Weights of a small mixture-of-experts language model, trained from scratch on English Wikipedia.
Size: width 128, 21.4M parameters.
Experts: 80 experts in each of 7 layers, a softmax router, a shared expert of 128 neurons.
Training: a variant of Muon for the experts, 277M tokens, 4226 steps.
Below are experts of layer 6 (counted from 0) of a mixture-of-experts language model. Rows are named router (the router's row for the expert), up (a neuron's input weights, with its number), down (a neuron's output weights, with its number) and show model dimensions 0-63. Each number is 128 + 32 x the weight over its row's rms, rounded and kept within 0 to 255. Numbers have three digits each.
Before each expert's rows: a language model's description of what the expert responds to. This comes from a sample of Wikipedia text that the model never trained on.

# expert 54
Description: Colons after field labels in infobox lists and semicolons separating list entries, such as Divisions:, County:, Preceded by:.
router:105119139154129130157147108113159141148090109109068152120156155121189101070108120123114095202141107158185094157206128168130117105149096106150132149093137116150054130149190109172087153127140142
up0:101147090130128160146149158059186123105164131119143148169140117146147117136125168130109142183118140118171117201146123070139141028126152169140181128079193155149116166111159122136121111118162119
down0:138177096139114136141139140107198097055114107161103136083130110137142112134153094102118151142128094113101121085162060155124149165160116114082161131203074059141198103144119114090128093114137104
up1:141147167095097156143105137140119126149165182144073139149109164135169166153152061123121212164130206101142108072175123152131090141134146137071130103143111153101108130094094123150150148128109137
down1:158122104057115142136118143096175186131102155104111102133154109136112175161199100118083142174102146122140151141168153103137141117165089135070115144171098109108125142134148110117155088141138149
up2:097077206209101201186135105133170094143124141166125125137119106158148137117092089140155127178130128113092110140142161143145190156118176144105097087151155093101130105087135107205115170101100119
down2:129130060138107130077139141150143164116144115115126090116133115116152075171121104127124130140146170124141212088128107115081093122141067105105149190056152143109092140101143183169098192109094129

# expert 5
Description: Prepositions and the infinitive marker after verbs or sentence-initially, such as to, on, from, in, into, until, during, often before dates.
router:129077147123128167060121107072129108152144146144145156111106114156150166080136143130126136083192125157071146138141163160131188126125155162080081126180096112078043114129120106077140133104108141
up0:105111144152153136140123120122137119080157123144111101177178092076144182106137100127103142118108115099182161107167155160176147142154144106078148162081088103157152096092158138087082097059139147
down0:176076100157095134183102147125166151137129071129101114156144150118137077124093100127116191155097132128133066179136097152152113151141146189155197117109096127104110178164159083150118139134175147
up1:128101108133134099075076114131089151094061129075178137169125081059142176103180075148095150107129104111139136169138122100140160134135123089046099097170177085146175104144171119117173115130128182
down1:153143132116127141137155129151160091133112147143087098072125112179175127122107129125186127152114082198124151106138092157102034104164187086138101125113120120154077111142104101111110150140110091
up2:154205115072116098160117137121176076177169151088178142139099134174164121147123117125118099105145131175064124137078172120101146085116149092108140182178119104115105125122079116095158133160159153
down2:062136162106178127111131147137161132138100070117113136056137140091141170117147126194122108110149104144114160144083109086060092102115112106089140143084153087082143073127180101097104094121146154

# expert 44
Description: Single characters from Cyrillic, Greek, Chinese, Thai and Arabic script, plus math and coordinate symbols such as ≤, ″, −, °.
router:086120139165132054141149128106129155126065139132148140149092113135081136061068087127133137091049144123111140182098097096161151133139140112130159159115124103242144156180137091159104101101143142
up15:148163109117122118255107111099132098137136143107162151156137145110175181070121072110147152099169125123120097136092147142173124171114123145132126137083118133177096115115148075116138148112108164
down15:145148105106134183185119140129116128223114150149213141157154193137126170124138149148105141184118091100129120157062163171125084107097144133113124127098104128085110090132113167154186141165117116
up16:108132111152189042192117142110187204111059115089125111132116159160187133116106131169171103052137101086136121148101163096122181127061140139115150140116123136122164168135114151160092153099114111
down16:159057119143110147134090168097133126149083147132123091137108142176130172150146136163162154095174102109104131115066115090154124151143129147216123126102089086116084153088131119146093147137178170
up17:103142121092164156172166098156204183079159133132134122103142187120112137125114130123174135150136103124092095095104175092126159109134132130111125148133205111138075188071120126120155090159208141
down17:128092073149131121071148126141135159097131119058196212148098109140142116157137111121111100193104126112124135135124134152093110112102148135131072078132133075136097135139185119092110148126065136

# expert 25
Description: Lead bytes of accented, Chinese, Japanese, Cyrillic and Arabic characters, plus opening pieces of foreign names such as Kaz, Kur, Tel Aviv.
router:155191122119130100138093103138123149098107139133121130143027068121141132155112119173146134148113112175110142133158133108100182081181133162149096094061145185176127140046128158115079130103126131
up0:168170072126136124087149099113116148094172140172136158103074121172072148131167100150145228138179122156108096163132172090143113078124117123088146108141184073095105146126130115186216158101123100
down0:136143140124140125189130137123143129133167085103134186165152102151186127140105127134090067132107148132149116057112106071177163096129148130116128075180083126110097128140135127123088126167139108
up1:112104131102128106145144052157165143096088108059069100142171077132127146117115183196108101126075102139160079114132124137165189144151090130118114150111176215101117153118147114127124132120134119
down1:103125167184149192084130146081141125133128085098094129176121107110148110168032120118166125072105141149097154086123067102094161118150171088207204080165143203167133193108131160135129101135122097
up2:123129151177095151121139179139134079082103126113111167098146051149122153167116168173160131091145138172104148160220174119173140120125155106131064169077062122143181073181155156106109136077112098
down2:105127148157112142144079116164115092123131144175119154148144087157145132081113124116060071096148119075128106123107137165065106151146079150197132204096161162108126130130130203141115197109176179

# expert 16
Description: Final pieces of personal names and club names in sports or election tables before a pipe, such as Rosenbor-g, Tsuyosh-i, Hutch-inson.
router:117089183140081180165135117070125103089187138121105107160138166135122124071061160125147104174160155091168207103175184169136140085095155135162133114078123183113188141110144068169148119143121176
up0:134131169143131140107099081154151135123110136112154159065106162158191165145134100154048160149126161177120131139078140068094071097100196095121097158129179225153139177132155141135190140128150188
down0:116171144159173139087134135133143157091132159138109113121153145080093057093080169172115132131130120079105137213071113109116113107099119146148154120115121075151123094162139180132108132153157203
up1:125087094084122101155157068137144094145117078099106128181111153096139182065166168167120140130138215069145102149125155212134079116147100124178139082106137121094163189143129140168170109176133066
down1:108120108091158120063147130142124155135148158174062145101140161109182067100172177146107101121117133150099150135101108132106111204122088118115117077085121125115122152111111127138152160120167106
up2:079173052089107178110113191099084119092137102130126165195137188115075078107115113098146167093121112129180155133197100181136146119117094133075155049177101087188125107189137132158078127118125147
down2:128172107093152141151115126117181125160132120127131174135144113079117200151085144148072147183121108112144109114129102126169146101128031123083135151190086158150178167207159100109145141124136156

# expert 26
Description: Forms of be and have after a subject, such as was, is, were, had, been, plus adverbs like also, originally.
router:129167132054087139113091102177120120109122208112147102150128054104201174113121116148117122126146123128115160118139158172120142164155074101139134180116122138199113146180209107088106107096129114
up15:081091132167134128113098096138121134166150093144181107082138086106125107139177116100053157100115180105132116147191159171083136166165117155140178168076107128097054159122125164134120105198109124
down15:131139117114136147142168122119125162094101128089164090164134144178086097120205188080168127141131073129094081177156148107128162047137052077086103127116161108055126094110099146087117138145142127
up16:131126135083123151097124116097162136111112109161092082159189148131117158108114095083141101091144064132117136221132129144151084072104108122107104055127093146152137133129122147116140130169156093
down16:103133114147111120135075127162136115073150171109134157120170134160125099103122127086215122116131122160123081126132127083132176188121096072100125163166069113116110128151077162169124103112125114
up17:120127080120114143178176114086137116052040085161158162152145107162137176140165124122094141126158155081064131126000132137143109131192076158111149145091162137081170087170084099127113176150119132
down17:101151121140122129160151157105068085132217081106130106122106110079091165121098060168169132178100095110154192147156108083091125210102100126097124093107156106175081105121130159188185140139127110

# expert 49
Description: Prepositions such as in, of, for, at, during, often after a noun and before the or a year.
router:117103145151082109086079148075177149163119111121155101092165115163103158112194117124168106075149128119125152142113115147133167134119132144112157158174099113053077126157099128050112157141114146
up3:170168100142115128128193103076079103101184126112128148110128150117136137147186147064158127169062159113155147123144121090143123168118129119080114180148120121156151080141145119201158149156095068
down3:160138106067146116074123130156118133136118127121132112137121187165134112174121180097120124156043154185113093124092057130113096150114137149076134116131183163160141092135134116130118099168098158
up4:096120102088207136058126171134111107094043126085105102142105100124159171068097076092109133151159176175116110148099096158128110138116093173161132125136053186133179143094112213111102111155155137
down4:165143116180143106102178065100115079136124097185135105114099140127175107129125080099149116156139106113113111088117188108109125113145101152102173128151111150130145080123138069121160144144106146
up5:168070121116178165079133155155166083179112135153134154128127104141087065149177067114125161099142114131080186182153168092124090114118125155113100122114075166174147098107154177128152161111093147
down5:172190108142106165157136095133177122147151170136182110133150104124180150111147103161173122144078093111145124112119147067120094125152103116091124126202131168141105141090089122158091099069154145

# expert 18
Description: Double line breaks before section headings or new paragraphs, plus ordinal suffixes and title adjectives, such as 2nd, 3rd Earl, Royal, First.
router:106111088108126096086182112092139122120124106120126143119148134125119162133139152182174107167055123111129156153102071166118152139129097105156157115122095086115121119080173096070083147149099107
up0:113141138168095175126102105051106132125094145111147139107131121109147113109122094159134108114070106084154161109146157152131097088101150120054128069157083102164122165132140134107097132113108097
down0:080087142178127129126085099153099123100047172143092187151137131134129146096166168100130104162183173140148129089094142111169171109110164118125184119153104098178099124120127140101157180064088205
up1:159112108141114155118188119079136098103084122120106107113129169163119146091114106067083116129130155102155170154038117127195138129131147142097158103098184107100171107183098148170130121128119131
down1:154196108143145123161101129158181196154085135125167148122102116154137104151150098147161128117113104109127085123144115168127111158164056169105098132152100128115123085093147120111175127153102171
up2:058170094123142088111112088187137116112119139178076097177112092179135150108107144114135126068122090084179131149159116191094174133121106063128114131155109050152131218114181144128080163098134176
down2:141143140153111159180099068127087173145117122119133117140132092114089157123154138090106125151147123119113145146130160105136162122114141132158130131117113108116107130184130076154123102169125097

# expert 43
Description: Final pieces of personal first names before a surname, such as Napoléon, Bryan, Benedict, and whole names like William, George.
router:074099144119107148146134136105109194120193125147123087157088154117144188089132135133135111150112155052123192146184195150110184100168150121183163093061110187115154126167158112103205117139103155
up0:140174177151113123172113132156106064133117079070143142148140135121108121188114124121108152158185136108155092105167149082088132089049172067135198119129118125131140218119136096116141153138145165
down0:076155115140167107137172146120076136112072132149118181130137164132147175105115179044134126158132127144114163184116116121188064110116183115106169151074120123122137134126145137106157157091113135
up1:148144225091163114092136138113159151030104106089133154112150109161174160147127092143126134096116137112087189187154122186165106112156110185130127112104145084154098148107130061108134111090153133
down1:158107120113076171092171132146104095077138133149105094121165102151102141115083178125139100060067176096104116119165161231164109106128111105135089180110134157126129122154124103116124140139151186
up2:134161090126146165097079124115119123076113182087170122144121140116121119114137129172090118122131100124135125146192149094157109130085099135161131129101087042177151096137080144105128105100107091
down2:158053132108153102088120111160098162151143113120128130122130121105079183055085130171137108132119236165082146138150142142125141129172145100079190168076138128082162134119161159123183132154154099

# expert 7
Description: Plural noun endings and common plural nouns before of/and/in, such as species, people, teams, plus word-initial dis and con pieces.
router:111170094112153130165067159174098147083149165147157129153162153139149162112155107151157092167108132074147105099070166125106146121120118078174226184142100157112171128241113121085150113119126139
up32:143119176183099098217107152192189123130145106087140197108143167147098161165116095144119095148145090098102140139164146084118125117092098070116139122116185094085081123084180092143159160121142052
down32:158137146118132086112087121186115087172171131107099080131129130153153099144091115090188121116084161140139074115139149149120155159148098077129112104133085110121140120156133100150131111190125120
up33:124150131157104110123108112070159094095169110145139096136145108107113092159163123066083133123141093173145116172172197094098078178145120152108147118143116112099130189135110133042062083169085092
down33:137145123130130167174101129106099133089159132073089126097140149116121092123136134119121061065172131165181107102127140113136119101133126124155208099143133189158080153143086197152132186089090139
up34:180118060159111095173116098130129066126127130171124140117155115137150105149127099134120116167146178138148167108112102140174120119093077102136113118137160061111114183133109118170076123162097143
down34:110150124076162119134131094112128130166188102133139107137116109124099097128178127104204153121129130169159155154125114160112127131144124107125103081119146106113170161028134095218118068160092146

# expert 37
Description: Full stops ending sentences before line breaks, decimal points in table figures like 29.4, and dots in URLs.
router:148143117156080147162115061089156125140134127127120123119151122123118098088137110100079137179181130136109173112120069014148184113138127139125146117143108113139067141119175149114121097127120151
up18:138133065088140107132161222196122159124059128069107137095130071095127156146091153115101179080115134135116139113130165148133111098136100096074143143139148133152169134131109126093120090140081200
down18:080116137182118139145167194117141090060119135101122143105128167109095128149146146138149095118122084067096100107125172121149157126137171136159154146170147082130087139082095138154098132194179087
up19:133104121114132056053137128099146174082132147093097088120074099121121086164058155135087093126131113156146185195097094172143134164161116149136125132103195177128114176114109081124154080149126125
down19:155131138111043111169193125144047108164082139149152173159126164174172103144149117103133145141108109134121101190163134110145120163152114121134140196143095127098102149118044121127094111154206158
up20:159123156076113138126112150151120168155160156083099171094105127077067140146199073128191125115099130144109116161091069146169106145163164170171176105171193159180109190152127196166101178106121107
down20:114044154165164143165076100097100102213143118128161191156126096113093110105116159147150126141077125139151154140151101120136104149233132106146140138123036075091145152136134148154100103159098106

# expert 28
Description: Word stems that take -ing, -ed, or -es endings, such as giv(es), develop(ments), produc, vot, consist(ently), contribu.
router:115165172149072076127154138141141102080217135113099110111164134131160147162151110029103128138202137135144101137132112121135097138140137124071117179141114096092126137132063145168185141131134180
up3:143153079093110141144141164162148107121137158130114141102064136142164158128138147156131140141129090120105180094078034080135167092097132123147139130042151131073119076106144121113123125158094097
down3:142146083117095124147137129116171119132106146092121095121104138205138139159199134137138114134094064082130118140138090069206198073104140144121127116114123099119122167080081178150149132163109120
up4:095086128121110134087196136160157120114127147151141166126078111151149151127083131192114152141145136117154139138136142126080184063082102153176198137103106130117128142067115109153144092122141094
down4:078123117168104149114147195122139108163170133087104200138071138085121157069163158132092073112144162179123055132173079098118134175062142121139126146100078152113104144129152092152129081182111135
up5:154114163197105147112101078073098142117158097122105135139164165149161117147137065171089177128099143064105165154087140147055124183111157175134115093135163169137114158128213132138115109149187117
down5:137073078153101207139101092153160144091132118125142201201131127167121106137102116161098169131062146172124096094123159099132106124172065157187111102123112102144184095130069101157097108127169111

# expert 19
Description: Opening pieces of longer words after articles or verbs, such as cont of contaminate, adv of adverse, dec of decorations, tr.
router:164214144124060124130188152182110134072151081110091139087170086152096166151184131127131151126138135148134171146176116143081080075150105151180115177175171170096126127173175123141195146117132117
up3:101116154135144179104102149080123155203165120116066117114077163116084131126178071105122142114116115162151151161108127127116098105101143131121129155183184144130173121133105151182125112101134196
down3:183126134183157117176171124169163115085073169187141129134126033119113135082090109109166151168126063134114114143134146142177083154181112158140133153170102147145089144142130153145099131152154095
up4:121135112150140162170106104170084143172131097146052121183130088116058173149113163161142117170119065101120105079148100127158144107157180150165128129159090092125116201160160125157106180123106127
down4:152078158108144111149143099138111118127167118168112056113106124147131133132130129121142140138137167100097149153143141133134140055136133150133082145138163195143112117107168097121126177119176157
up5:143117087169152059141122161156115066122184134167122104203153096122098144125092166150064084128107090156152154126160191123116102127133154126120120079145103141162113084206113106208111144088135087
down5:135117113145076120161168147144104108159110130106066123137109186165200102140093116110128136148142116168159153067082168122107106124100148110152076121065145109115156140138085121115068189132138162